Experts of a small language model.
Size: 12 layers, width 256, vocabulary 32768, 75.4M parameters.
Experts: 24 experts in each of 12 layers, 256 SwiGLU neurons an expert.
Training: a variant of Muon for the experts, 1193M tokens, 9102 steps.
Below are experts of layer 8 (counted from 0) of a mixture-of-experts language model. Rows are named router (the router's row for the expert), gate (a neuron's input weights, with its number), up (a neuron's input weights, with its number), down (a neuron's output weights, with its number) and show model dimensions 0-255. Each number is 500 + 50 x the weight over its row's rms, rounded and kept within 0 to 999. Numbers have three digits each.
After each expert's rows: "mostly gets" lists some tokens that are sent to it at least half of the time; "comes before" lists some tokens at least twice as common just after its tokens as in all text. This comes from a sample of Wikipedia text that the model never trained on. Tokens count by the router's weight.

# expert 14
router:486514526482481422530494548539451553438521476496498553355536451544564519466543490436468541474477461545537482445603481553449555510573525501638539525523455485371454463510542538639466490508587545557605589571509532437577492552506489542552501545509479434441580521429487542504611592504456493507516637546514387500463528537559518530482490462505491580565531497495531456515469488507436539503456508418401487597523529531460469408405529535507449532487449499595463513467487525460455488526571469447480489515541595539533538520401471513508486543538428432505517430468475512529392516533499423453492487499532458513506553402454540502555556475459589474553522474528420509528424428423495511524497512524488550530448538451527496492481483579505504539494490431553539530643510549481658537545483501
gate1:510441468482475508430440471469513549440596490455485529492562624534506415446494519565495555494466585507451558497621528471469516437505437398545572501522529447471421451547562509487489521519494546546411502567498477494546573555437526467467437558509507509524445526500453458577575489474470577511465632493529433552445478459490558511541521500570469413525453487507481476561466484538500487492452451493480470501471597501449431515427544388504458508532543592500523557591508537414498535487586534446411471543578545509522487558522429507452436525465552536544407451474416476613458565520564455547561503464519497465438501518431611598504491466474569431508548583503416474463552460413489469595475522535636471505473524558470400506469426520453445550611553576560440526471489542471484526534540514
up1:559356544478520465518403458486528506464493547495473470558394514563468412444467504534501498528460562564476450483615540486488524491450435484544536586555430597538504503478565635434503380521409490500437500446477422523462404539508543547477501581489559555551529518516475562512486475483496521531454413435520562514406418535413579503429501582486538453506447453523542458500499593507537479389566422475474508486477508425548484578472518473491492533538531528491532473507487467478466494529527452523554487552524455518433504507544514579638596551455502554389497507573561511522549374438412515424516476460551560495420517562529521495432482552482455535550500535491523482463544448539551472452441480427423491531469514608506568519467496606487484394470477577483423470481427534490508466481473441
down1:512537399425443579460584524586503505387497454482531481431590473389559554497525480445476455437561539480445556487368498453435465414487459469470444459426565417445463526483452404518500494580631479463532565476456522460470547390505485416535459437509463473470534468465555476519494570543482533483648556525516466522476532501566446442550498426507412507519618546477499479565579499428492461513439546494610524436551444500470545489481528550534427479443482460551523547525537471457522523491419501473475498516478486593539496471489489527429463447474510427501458486579478560542423479606483406585489531473542401461531520400463508546533518510564529465446578478475545523535447580515484567544566513472537465504484497455452488461455516510539489530460448551461526559445503516479460572600397563
mostly gets: "idae", "ensis", " footballer", " Airport", " politician", " Ward"
comes before: ",", "\n", " (", " |", "\n\n", " and"

# expert 9
router:501510535464488556512513559540472428542525541490522484499479505510531531506559484387429406489553504500582411312514489469506494467547439382519499458422530508564633487521454477481571552515529547466488452466385566532556464508492445522497550518446613477484494495419494450485508561415515525495554506497502412442504497421428435490398498499489534584488450444407400537479537486484503532492511455564521549485471512496501536493509503530521508495492511450480519440474419526480432437423511476358651494413512450444544452503452467603436470497438445481545619445515529518526509626375406575448520501519507469508474518495421526511476456508496552467417527479493543547423454532478494473497547481509518452431533474502530555489579552502513617501466462487520512601530409481480454510501400490
gate2:528471441504536473529513540541533553505459438489504596609502540489510428422403557513438450536492481551564520463559468556516402483485485546572549496528399535406508431478597520441581540527512521594562507516467487555450484467492563526464514482500524519456476433520475566468502503494473464520516487556483469493567467471446559428523526570491560496520388592544450612520539531568440392505623513486472511528586381525536409574535424468435499483591508603549512493578493435537411552435522466415504509523527543455505487385398453473545523462559521525545434530508551515542547560488474474551520507474499454417435504495506508516353502554545525497518549449534471537539490516495474593513501445443491491538429560543340473441490511466495562508508609525477477474521497551586552463466464585
up2:433623469506572510530446475612479484573467520462435437541440463465491528520533509515483515508533533533486459553518509445448444451527533522585479499521476509494450469443429426439466430568447530415429527507567566524371489429395424496469570540522445536521569458479459468480498567534529475449520517535551565463569536529504527502462473600495354497518497533546456582554449449499428530430511493464484520503555415544474565560514489453486535598479468511547596397446442479444419440502526522512440468457538446437510479414433486515532486536437495524574450507445545458486496514579538547554532552497635411517523482513493650476514427514631493475503511479387456476485480577534421488481591452543474513538548522563442568440563631499500524457487550466587482503492499545498547495494507466
down2:503480553575371478470500525498497484526520543522491508562474524463544604460510477519528518518447433403464537535466482496449646484494560468512458449615505587497484538461451524547488573519464559480507516518518484421551526565603527481460502471485613456598495537578414541527584416503501574515578509550496518432528555467501474514555568490609488441471451485629435509518531452527555445564578517521507560531565597487495487426517503511456524537497484421498544495514435488481534547543492384598499542522423514475544501528606520567474576466520445442464564478551450437573496496442513485498410491422447407403461526502437471465473475511525478564516455496570449541455397494495554551499502481438549460434535573455459448577462446454455540544534532437536542568489392477585433562456524581
mostly gets: " ", "–", " £", " #", " $", "/"
comes before: "201", "200", "1", "202", "2", "199"

# expert 2
router:426485507465520493506513480499469482458454407425457461518506292483535450420528474510446450516544404477441544438580470517455543449525498462553495494503475495397593555491497468621459551471532485482625535503496474472524518526519475510558497456487589462455489451415497459510494486515505566430542536481449413470519493600497475513450489474435425584549501415450560452544503496475465421508479429540409446511478445534348508429463487591460477497528510499562513524436520547592449512525479511475562517494442534472512584496545493497501434581523462441469501539498561438527490522438522529449517529494491469474529488426479515554524511426366597534549444441602452443503532539453542481439525467393498495495455521493556557521439478536475584492406499403547564561612466577501622528549485535
gate0:505495458591487524425436537469574527486546534499512564473498399470436483541451493458445530445528528466464605489542452484524442484516501516483533510569508506461454678495607496477524455503639526443536430642421471394486520510511520482554522537566512419464571463521504495500438455513447498494477453486500441539535482589429573415557499486440548485604526472547454466484574530573505539591530454440544525521565561586462521387477535504557491551487490468515455565437522452522471588495416533583537499495523503550520570437532455421489505541549471565521506521419517518538445529506497387476499401466541530485506444478473564543473555463507412554546518302464473516508404473420492542580519574602515503482519562483508470507510515499537534554528502415522498528550449464498441559514524457
up0:497593439448466516542515457465456477513538501478505522544497569448458472462469557515521491467539441407554492431449470441469554512424419491498465511452492548563549398479445486513377530497318532451475501442492569507528495403489508516431430501582522569583408471447467475496452490479490497515564401378495578546465447366497498533467540428462379405491509565545589485591525419527555546469514553553475521480523455459420545546558425511547511467439548469475550385448581616513510370494531528504511465459528457480550432488380484553513454461516501423451539436572439421489482441471494523544513557426564476528448574436470508442468467525489474495460485595486508423487485522486488586491516506495527594498510462473495437468510540489496428512470535589522521489504517576488516477524513484
down0:591482451545600488444525536539502553498560576519535487432511425496526520521404417507497493467447467401492561524589483451473472456479515443552484541544463459479410655420565586534527472447587549479528455502465440494485561584458419496530608533500478554434536499564484467471466448509458492561434452530491532451533530553426515499598471483520513452444448434540450397531481485539589587532555442458484499500525475516528492462485472405545579557483593420469458607531375410488454588492470450493499440458556471514507531485518479448537509419526470540502507605444522498531576570511574485523452504519502400480548487523529468510533507505449415567568524423442464536470504534465523579617460544627577439521516549515481420482475485488552529427542489442512530506434481542453480557541550442
mostly gets: " life", " development", " service", " way", " contract", " services"
comes before: " of", ",", ".", " in", " and", " to"

# expert 20
router:421600499496476518566543462566481552457606482434488537409524494494488514433595443485528461514498486512446521479523441520488570528513424524502425496446433500583525465496547456499463504394490556398525485467499561489527505521515397514427556452491506549558539439479390452433501446554457447491629468462423565534553477563499439489505451452434420540535552514458500555531592416547493504462560428490518511493512469556522456507501487541510426499409579528477463504438421526482385457510518470418534584399484504506528472408511487564531432546517505397502504458494531455373525561482458558454490492527512530558359471455474523537662478520578572474523474507546501577496494523493586556506598531543591421527468517550508510532563464596547480508478545558492508430480509506438415477527520575
gate1:390555546510479468553569523589479514554531523496553549494438517497512563431530478451468429483471547577503444559481491460544478427527386470546473500559461453462465437534473406513496449511583508477492442469530471406449421607490511511476421449476459579476527576459429476570562520606589470474421483445404501554435423464468443445421559417475514501582492568477422491469574502612525514468475543490482578466430464406484568542438496534501536526465527534481498424439474580487468465511432501433504585533545555485404524549477480484514467510434504545387402430517459596445481482573515466424501447481555514450436522476515457481493493529467484562491473604595482531470447466458583458436616417528473539495532481560495483520470544552464447563488540505542533419575507531471534408560530511
up1:515548457479482473462504498410447491525559452570502435582523618466434530525483533646445481464435439534423589521586459499441466551526483601624582602424537509543539502407456556442497488462500455501441587475551610548475473378488420575462541514473559548573453587459549470480495538520463473524534538522550506455500545542472488414562476619515528534546513460527466506405555435606478487435578413459458552537512599482559532466488435509578493495474495506517497467456558486448479492481524523614471456554490439465540537508396513451536500452608505459655516473500521449491476500514494528418479460459488498447482444518506505417451466469537466528492555458470510502574529466540439535626429572504523558446503462481518500462460458484519585476533485542543525488511504553520498578533512543
down1:521541541426440462528503523531525561466517489354540501537415554492513654514477400491511458494511602473508363472408509504477522436559389511513496511506523397435529467513516453546497514505525521588399501496540556544550436511540484518413493476486506462463410448514507554552550552568506428481554570435447489443493502367495458495452507410526486403496489479420411479511567475519480538508510518501520592517478508482475545505439516512464530559476354444558525481549479475472418409469489493476496551496510460502419528593391487480505557500405565546408529461556507633495472546543460423487597468488495515500486552490487549405446459474522500406505580512541471443408390491503456446466487459555484478451434495509505509503474497522514555506495537507514485501457546536435577427582498398
mostly gets: " \"", ".\n\n", " after", " for", "==", " where"
comes before: " the", "==", "The", " The", " a", "In"

# expert 6
router:427494463474450469513420512460443431481485511440455524387574399543552475491505497482474463563474492583480498446629476419543514442444472428486537480436466513461576515523548442515554511447516497425541565565402429620505450576469507522591497471517486500498434546503395528457533582513425488480563545545496554423516410574508507499458429542521526522542443553444551323511476537484545468443504464423443470556438500472489510491392537482491413521505505519484423413512468486558446480507502414502468457486553503504537410459497579528567513504496523530512519436579516420468513453506378479532521418553495494542404584511517510514584535505545459472530462471559425528484445429408523506464523455581516505464509552456470506575470511636543460436441429446561531513556451517519502476423460575
gate1:431552586417615458504546522526511504464505502513464523431551523545557531549515447483592444460552455529406454486486453452572482514427540614394381488568482500466501493573460491493493492464578539553509473419506465581562412566471430422542519574626476489493536502546496482435518476548556535514454560456485467468408503530427535457523464416528493553424501554590513487382475574480450603484412512461452545505543600517558549490442574466474558434482485472505491497430562515493478504376558468491523495415474587404475533497472487507508519461619515533522467487494538461496484481421417521566546516511480484565512459507492396459471565559464508514531493519518506569474563439533502541532508415445493482550534483483425519468459493465515364487498422564489512438398465531529543593559441553
up1:558413565490395539531486430459517503436449457478494603556459475483462546546505433435457482527514486524485473431586497582416544567496459501515531428479500461576462482549509512455494492468589489486472427571512398471499511562526496442504484551435392501526537476478555417545431480506418485461511507494566496459569534536435494467381534480473502449538468485404466411393471533490526554501441431505471555450506490547558374444448413483508495439427529465490474555525474406475476546534552485547529504447460420480496476481466542494552457501465550449490512514551501561481397591604605502577386466547567522440525549537470454434446551591504540473463460527372426508512527431536528578528474517451449579463525426549433484513554620553419563496514536451550521517566426494474501422522534487
down1:387489448468589534550508536530470581516474427609487450436471488483543457423573538423532514586504517466530516517532537481496551424583563489611483570502495510467475437451524490539459518509556466463615549573500510495570532519505505530529506507470476473382459418525401477420425611446533489435478493458493418527554509538642399515503437537499503529521506431545484593572480448543530453486500483515468451454508591447493556534459486540432500506445492481538430516533445505463465504591473534430605565490541620547474570610485524412532425547512518464571558507499585417528522495555607460470486454446519509456589468479407550542519493485456555476531378521556463420492515494509565582462521564591519476492476505526488578453517534543560561545493526499497463426539478442468467557502479544
mostly gets: "15", "9", "5", "4", "7", "13"
comes before: " |", ",", "–", ".", ")", " |\n"

# expert 15
router:373490499510440530552474533548533534411545464443494436476514471478560462461475457471425521544488516552492547386516466361507652455516498555498557435357485552461467498443494479527488495446504417489544486515388510436595485390493460434401436516486528491533489562476499500501566527560529459446514527494514536462516431495475544571481416465451526506627531402426477432485549474454419453543486468471514542518433469532457621554506570458494492433484466441482434485611447405617431448447472476490511502432415493543520439458467519459512501493499476467421518541443442480422532503519486475478529536557575475537485472440527558470585479594559529442494527452477550514468505408501502542436545500461511578508432471494499458471568544507490566515461454452578559454465485601617493506495475536
gate1:468450488547498552512457539497451484474457506464489422384510412510495479467433447513482442510595513440464495506449497354458558389545461438500496446472469507535443446418510487581514486578447522553489561487536669571417478387516520469503499499408460432469449605516476438452495599482575474487460550485529526523449437505545482614408557495580586438530473475462551505532491455513509616622522494419547478446420540516461466572516568498408505497520423531438483540534559523477501469527523521477516600510486488452423546524549471495555427526533437469438492506543517513476629497538515476508505474504525547536551412444553529545559505489482380538440455483528584500484497539532494494484520535508398455589434504492537470441529597486506553529536406472496468475558486425418509534443514504
up1:544473497476546525450488572527616469544535417459607472523525484461495533576450656437588535548468473427464564549440452535522525542491449424492479455592539416492516499460489421439528508533503452486510507506534439483454471505443464489468516559520531528553493459452576509439475480508460597564440478500506532524440446484439443484630501444371515540528546552531419518460466505530521537459476516611578570532605569468466508517524551468408504546473588549516519484521542575596541487533548465541545621507545460483482450538489546467459502568436490471485449454557556509506468573470485565386590568485528410491552566514475446475421549466525477476582464436485543547528513479568522432517381453479517397463476488566460457412438569577497511512461524449499532498500522501605487575472420516
down1:487549478588479442411495491366527583539510500572511493493471446365392548514533575484576443437490527498497573513583461506552567494493496506420479534534530530571474411563495476482416432442500506446560499474580494564486477482375491458491432511481461525499442448444384445466502592545556546432539517628496528484517497576546504454425463404589480489504449470576596506507388483488535505475475510478579503478457515458541493447475479507542475564451546508489463541503494564500491511527457563440508401563520498415546422502489506483567520436399555501544538497520536491409541553487600464545517566464551485456471581436482550497456502430507542481502406456557476494510501514506512529575489494528500412577616499469544394353455459520468504492525509441449489531433563486532437521488464576
mostly gets: "201", "202", "199", "198", "197", "196"
comes before: "0", "5", "4", "9", "8", "6"

# expert 1
router:586501497453485519542604499544519451505587476432505531490466423521495520442699495437511429509501464471517497483478436499480488431488433441559503496462564493626595459544467518500446624543485464431531534440383482536565461464417461480508518457441483469513483449464459532466511534468443452445558469539516383434461487483539453484469521458474506601530467410404396495475485528453434585473541450538532420492498512620474584575449551539515564472559588473523500524408428533430519417426461483500584404472474498559507476512439502557507499520469524460513399467504540525454526541427384632504507516520477479539519471459460529528454493464427542521495512468461513479455447432445479542480561512484529535529459572487512439558617466535439513510519541540488544479458486571523441603503510565
gate2:591538529455470553495469473522507465484492575450518542449409532534560471496537501559506544476540562515530480413439449464526551403503509464518525534489436477444496530498504525479454491434482442482546510553520426588579516503548383643509510483520464494451525587593495503509590492493502462472456585507541489525524450478462518462516485482395534558498453427502516508460502415583506508539443525585527538463542481549586541442438503548498508402460453522572526576590470510452546486457443496547495563499472497521539562480509400539411481471522446454541434496509379460531390538517487515509491527525520544497462520579564461543409498448408458480438565556505476414554514565523434543520568468577554530483495580406498402547410620526471490461555486562379549475543469605445450491507342537
up2:469481541473478528465487500540462469519534626427565507530487465562548574570575453617490526466575580477529480461456530529524485482440503413474564460523524424439524464499510504508463508423530463526568482467583479475459564494525452491538478519490545496591484548527498390508468461479439481512455581546488431487479486470558561607450466502431478551478477382543556557495500531538541542521571497437527561449471500513494463478564395541439519510483465520443505495522496571402598505573575577460505555532475531568480530468485425509487482449486513484566462589473518594506458523471425421495492533622408497408483485550442518502578495519406558498518552602543444468603429506510463642434481518521390434443486477522514470429527440549445409404535607511395517539504451437471528449440497472
down2:538478538467487528441590552473469541446493487468478454450514488491488589552506537536542619473488465560551474438513560495605513461474509536545470492492462498529480516548536447445466464423568500484497488350534528397490554467590552503525517411488453583545451535480506495555526504584474525566397501487445469483521443510403464482357536540484433512574564462528543521509518511552533534558507414448559545532418486523554527459496461407556512454508477426485510513491513536538504552493533529564575474429461436466507465488447494649542524436482571476533555510430512630488436483482425583499477548508566466378528467407523601569457531476523436491407370519394541565425575433517426513562475469445448461448505453508511563522530483503501576449469559459507466432489474557469456529563456547
mostly gets: " (", "–", "/", "′", " −", "^{"
comes before: "0", "1", "2", "3", "4", "201"

# expert 0
router:555564531442517537588473444488432481506507523464483537460641558448532534457575476476468414438517469474545466381537490475548508517454439532464514502496508484493484504459420407553561469453466480510481519543495528424553530501511482486445535438504530521418435502503493410470488479479524449454475540549477603519527473538483488508455443417504462565474480500496490415470548483389453616424532407515565471497583444605448496498610508546502565441416470462428444525426496578517426432513529502516427513485543476453502436406430517576466481523494387484540420441505463481398509532413406579473525448556522561561356505478540497483555483547448607561544533537567469493535406545474529519546572454481553425516373507489502497489545457561502479486579505489453529477453503542454418591445468495
gate3:454452562563550525567471546507470514433591439453477499486501502562602501509480545536446417502476538480413603494457558515571429568400457424544548574416511522517511420471546468479581489472578446533579454477470493486444529462523534501504572511501562492510437541431588460414567498468485442595518489513538583479561641441533550482449459421516561437514415568495522588555470535396578547553458497530509442417428549597479451478484475463567451513539460506491530503518394452452562459470536561457460491494501481535433452483413426434473552565500517574628550481520535536593548550425529456569486516448504554436480522461482640546464524497500476500475572523473491511493484501474463459589499508471480491513467435405517426518558571536427537491545485511429465502490426499519506457584452495
up3:460542612527547484485506517536569461430462414521459501467401499563621455530491473564452547498456554563458509515494562446542548467420475531542455544561549501526499476484511537448488534494494537557503532495382482390469419451464492440573513561532522493486534570437483470499459546462471416522583475530514556536499517599543496444456489459421525520495501500560456443498414494502538581492432507555481553440568504503524616500353518512606502518513562403497567505517474512495525483538489467553486554480431447486547524445479444521451613574598526506546446452472480488407531501529593574499568620583544599387517516492567491387491534543628455476494496498446612507531541536525429483514418520480434539431573550464560481487409500507465460421539466505479552549441490474493465487505537467
down3:542501542484451502498501504460566520438511508491351552539495496495427524508592471595491622538557390503563487480479600379458537509512566577459543492587453478473452497507436513473501539516425489500447537477490535506516516548435449464531485515440532506513464557449500576612582460511455454560536473566394528376526511467525549491552448477524502520486368446479513426581579537516480482556485625460554450427453497551514459516487460616568492447408523555466443460507457531510441488510509545436483501435505506494465492533587528560480542530562519537502453460527461474399473402501532582486537552516486475483531483496468496509499459470404542402443505540583502551498433548499442411547456463491499596514454506487553483346435467536515485500478405395490480521499607480435437517516549544
mostly gets: ").", "\".", ".", "=", ".\"", " :"
comes before: " The", " ", " In", " He", " It", " \""

# expert 19
router:514527513427489448462554560539416497368519531431464436481527390537466500456536561449468425435446465493442490436490424532540573412502509522642559420526533474613525480475546476570452475554599499432654518543555445513523466566493549511496529529547540516458476468490421504460535539501410486579466516515530411445495520562498467458496497546511445555573501476489424438527512503456467584439596549545513477622528419494524519506489498495465458493532420439637452514455492485572524474497487500531497504524488545625583522459452481535553419552479422418557492504456571411504469461501488418439481512519583390458583562435501499502507518536486548550513542534552462533445540492477456492561568503543495515534505525412572497422520499552470473495413474503504523568543464512483578476491388561
gate0:463543530490534441537540519511535411572522448438500489576545539433430562455572488419436503467502469453537495488544499472575503473427525479533521556487449477555532572561548487512479559516563454558537424449464511498585542525518475541558432506471503355578429479607565449482498533450552557461485512446455500418520523504492480416513536594509486523422494499450426449583461462504452504512521446449501468502530454454634418504495458479407476499463482523442476470455491400502501501463494574532476467507524568526559446509412576556488470507432419482496550531596525452597525433401579486460511449463550483532532429534486502537518460467496491453548511531496514404449454581541497342640469511463508581556443432462387472470538470460486451450486435537553472472386446438485555479597452555
up0:469528484484508508571412487438502461524538526524504505512520495362526444483524489450414580460396450466609366497531471538572476489512565479545489499509481532554484510567508416439523456543537495534484517523475481576467481598586560494542428494485444404493590562395576461386451474453523617541470541528425463512498548525405449482481478510505473556541500482528527517405487552519478498475473433450475515505560459524464502475527495484467505506547471506594547493513379369521460465537590575525462432545466591547505379447544438541351417445493556450427454517507532512553515469436573544457544483538500520470592576495466477537528505429567453511565465559493495452504500549440469457566480513493507591453500478561471477500476471432566467521497569469567412493533480467587566483563552575
down0:540392528448491561440484507510536432421465469538430503452511457546508472499453535526529618493492441525488458609562479477504440521460519510453465539526535492526555530453531489449435497559436550527527459529465491504436579505572493498487530446478485448487471506532477489589508435489445475546507476505465464559522491453631497468452507470458529521506527440650487511410531433439464580564533607497434472400462483522508526501432542435411577450581494533446561546552490467470451489613463538398537470537474474357425567408525449508603522530534524497476510516402469572503523521478468529534532509472462473461507537595527489487420425546425437547563424512421492583451551509555572450483374487526565418571503499513494546397470455510552488549509460478413468482435443510438545468603579533
mostly gets: " |\n", "\n", ")\n", ".\n", " |\n\n", ";\n"
comes before: "-", "|", "=", "==", "===", "==\n"

# expert 13
router:355432516480564477516578505497464514438498472493483583493545489488530509446614506589442472512492511527478548437548443437465496442513489417528530522544486475469459480482576519598524539463626533532525512561425427596548434489551484471483532512563554478422349573452520561494489641474432521475603515522610554471554477617506499494582527504553491463481568488443432457489532521558507545485552413429463486566534390518488473553475498549527476523555494439412466466489514501552497490463563495441492451529513509538476430428430577437486479474522483539565507552603489522541488493478464472508601518471486456561438614541471469541550528552562507450515479416545509468444524542503496580597498465510492546439416480495463506582461487566453577481475475484479534524664529528513563455474527567
gate2:412472429544440457499575518416483498483494510523482518460489580439396514387541444527509446470539432475381511548523456528464384482516454495491536538439597499527515538476502448432588469532550445555510495509438540559355472557582622472538391471515571495479482541446557535532499527501568518517468467470482598472406476572558491488492366549487493449508507460456504492450488516478447537447528521526543546536499422470543520551555541507402473510504445408556499426523525523569483520544445526436372496531420623419419419423493551451422471518506563487428544496523543514483553606433526480464486493414516497446538490414486523488514388498483473565476457479492541465470486462514407484552538452439576449443508563536535406531527508423533532531471489538567556554481463484482497506497437532
up2:473457460438575550438550491507536439477477593493398556481523518508446441446586511524488430510432491481515465450440422516492417534460521542492470425464462454476416515522520435539449518586483461513471517447501521600505514563519544457520535492454494507509525437372517524477526397497542535547480454529569481540575630406427467483494441588467512384459452492557532414528457488486485545499527596503465597494534509550500481570467586520477549462514528416533472487590499462521492416548567501500518494532459493541448506429498558520489457507543605506577567569519466511471451540533646537483529454570528524440431501534516450488553479473544539419471547512467485461383476519417516473532521528450531495324498457453386452489445525526507541539437502587411546513431393484448513487447453587
down2:551468554477452539490401543466524506475527597449516589523459545493496631417526532589518473534522531484374480484525484508545537487487522522359542363490536515527535369580555561515496540487417467467553542521436430485532420511463461542471596539445471513551577541519507485581527544472564520615515527490423510474507432539420478585440541534489480434538506537555500494483465467540457583577537511522548507500492469495477528484494518409440555571474551555575553465523569446460513407476437509586456396582483456567489554492487487546524527434615541426478449443502402461496534431584416430568479434478496480483595508565560469505478583555531507514528489512524513496584583497566484451518503478398462452462510522532478461490466500533516553462555483476581409513446507468549535542468566556
mostly gets: "″N", " Coordinates", "″W", "00", "″E", "51"
comes before: ":", " |", ".", ";", "\n", "–"

# expert 7
router:469613479498448507624472530507468464476502524414488488527508538498504481492537579344450613459548443475437399450520416497537481533526412466463529512492434503576529462523501434526577466416480477539485569512482473506633503456467475541528592532532511523454462425461507547491616542547465500500575485472555541453528471528475424584455563599493532562467523502497403534449544547427532474404506556555443458593472505534470510438516460580511438394570553427438465429534501489461466523512450514512488463506440560439488465457510522605530507500490522391529569488476510468466447529444454582474508486557473574446498494493555509525638453508488513481460485540574580615514501417460475523480508463495486433521505549429554565545544487508488530402539427531513490433580399547514436543414503530
gate3:414459485441467513476453515481467498603506614510485448579494514424518578538513581483489537452541482519431480465526459413416484561517553458523490409464395524536492505514506363573491475574521508532500441433494428488466440507455604503521565548485480521380595500628490476635536575500508557408568472493524463543529489623409548554385479494544575517467493482470441455465569520499511513482472482566516512585539480466495461503584478558478491407575505411516468506520473503533568537489498485538527430480494513461427524457569611446500567433559439526563425509527481474545483476462542568509538504524562511472446589487485510441448406376511472501525506534509489478452404452512499534582460445487541475521499465594620590468448532465545517447476501503479559483541536567501545494559470475
up3:552454487514547557501511497552546504496549491468431468432533589507416594411502532448530515538431469470523475496524439490604531506517480561504436557488521521501532582429524527489538544481478452488503509514495487468511476474567475437450488420477505529555503399581463498499435519442412523485432492546465640505526479463533486465548471502689453473556505495548470548401487528485457505519601456461579570580450460557499471357530587524517559573456493537536489545502560475469455459476481455383449457528487425552554591397537427503445446504471545468464495537552501562488559501555455538530584510533407429463497499520420481466555472437524489486483522509562425439466543539470593461603549532452539486506390533481509510467393506544401451491526513541437460510419419465589551420451523437
down3:405532486455404521500497598475420581588433533512512452512470514496540529620505606641576518487499551497456525462516566497465574528498538395496639500520506488499587477602462452569516529588517488499552621489527507501435561464620532556513527533465551425489594529570575575527531509466573561568559448538507429464451435519461517477454563493483525578496473441514453507543474563608587543542450516530510444521471474468509471539468446478534439468529528455575461491526542520514581484407500487510465469476483448435485465589430518383493458462535493470558442514536389520509474553499571572463569525437527488480576425428526567426429525539538541521513538565511614504499454447519452505531478478489567492489520507519461471435547466477565599531552455467567543445445508548474496472520515514
mostly gets: "In", " in", " during", " In", " at", " the"
comes before: " the", " a", " his", " United", " New", " September"

# expert 12
router:536450547455598406532514436540421568490565454486534471483532419472551543435598484494475521469518491487582572407516524465480515370495447512589521461561535515563495463460511443574449555524487445487517541600488547453574499508440505510507496478525584456479380523463563557569553567463508621483473636540561437472508454512487483499583479520531446669464515462491564542547561522547420550430556495466561465544469440562424516538574529540473531553568499500478505449455481532546467373567475510437485496563458514430525466438440487571464430566458481474523523514567538439488444411495520363463531448577464459522522542453507520473519481518499495581517518396522450493520509498482499529462522401517563429503450521476492472468486533579461489449432449448404551526515501497565606517520506540
gate2:563513565547560571502462506519528429513592483551481520511459452536567436454543480418465431412465554495502518483506478461491479434421483541440573564467440458443470470509487621472470531467452467486540508560502533452586543416552492515447502515492431483478516443573506554485512594555497487570504409430452570500459523546534528516498511511480527503556462503590559536548632566551519499495501473529493514471594564588459483526515484524463561560556554510573562514551493467484372457500383613519530486537530514518390399467494530542507492552532484485478469444445536532561580463451600499499565490511420478478428487555482541484454572599452518425597470527537439521414484509454502479542505419512424510472485447503548499593434459451550534517391479466459560456533479483554561333491592581
up2:524566531492372474447510554617438488455474525492566441523526534430538553502470542516491456537553502522490420507540514433555542434470465458526470523451544420540507566495513555469534504492531527551483481508353527488534446515424481515485472504503523533485560522441554492415614423493473539471468559443536447536434439474472521451505495391503520541366624571520629505431491503405462467649467476557527487447499464450508453483429507551585494583492473516508445453493579479539440532448513414465521494588472493454417563525469465445489581456510405467550559429586396510506485458455481557393558496499470451509531536450506511535594425474548536486466598477477437563535549501481534479426492471578469482527511555444449486435494558487495498541551535522555458468434550624525579483458511463
down2:526515558530475571478425563419574533476380535453511448524428510487510579511452462460516450579499458543569539541552548418459462467536470480506543524552607492520542478549509463482565614474626594492434486537520467446464449465451478480482473536493508467526456500460563480526449466516598499605484543452570450499520534550541589547533497457477455523451486507538405466548578460524473518492410532555474569575538493535470548610425537505478476505500482389517434439481557515568581536503574516495461447565523488519485523478560582328491522511488446550484421550568491531533526466541481446537413499566446454449558437555520627539540542590576489545507503488515450473489499498561448590488457519513413440508468434561574494488477498495549446427497479479529500468433495445552600368577500489
mostly gets: " President", " ENG", " Apps", " Minister", " FRA", " —;"
comes before: " |", " |\n", " of", ";", ":", ")"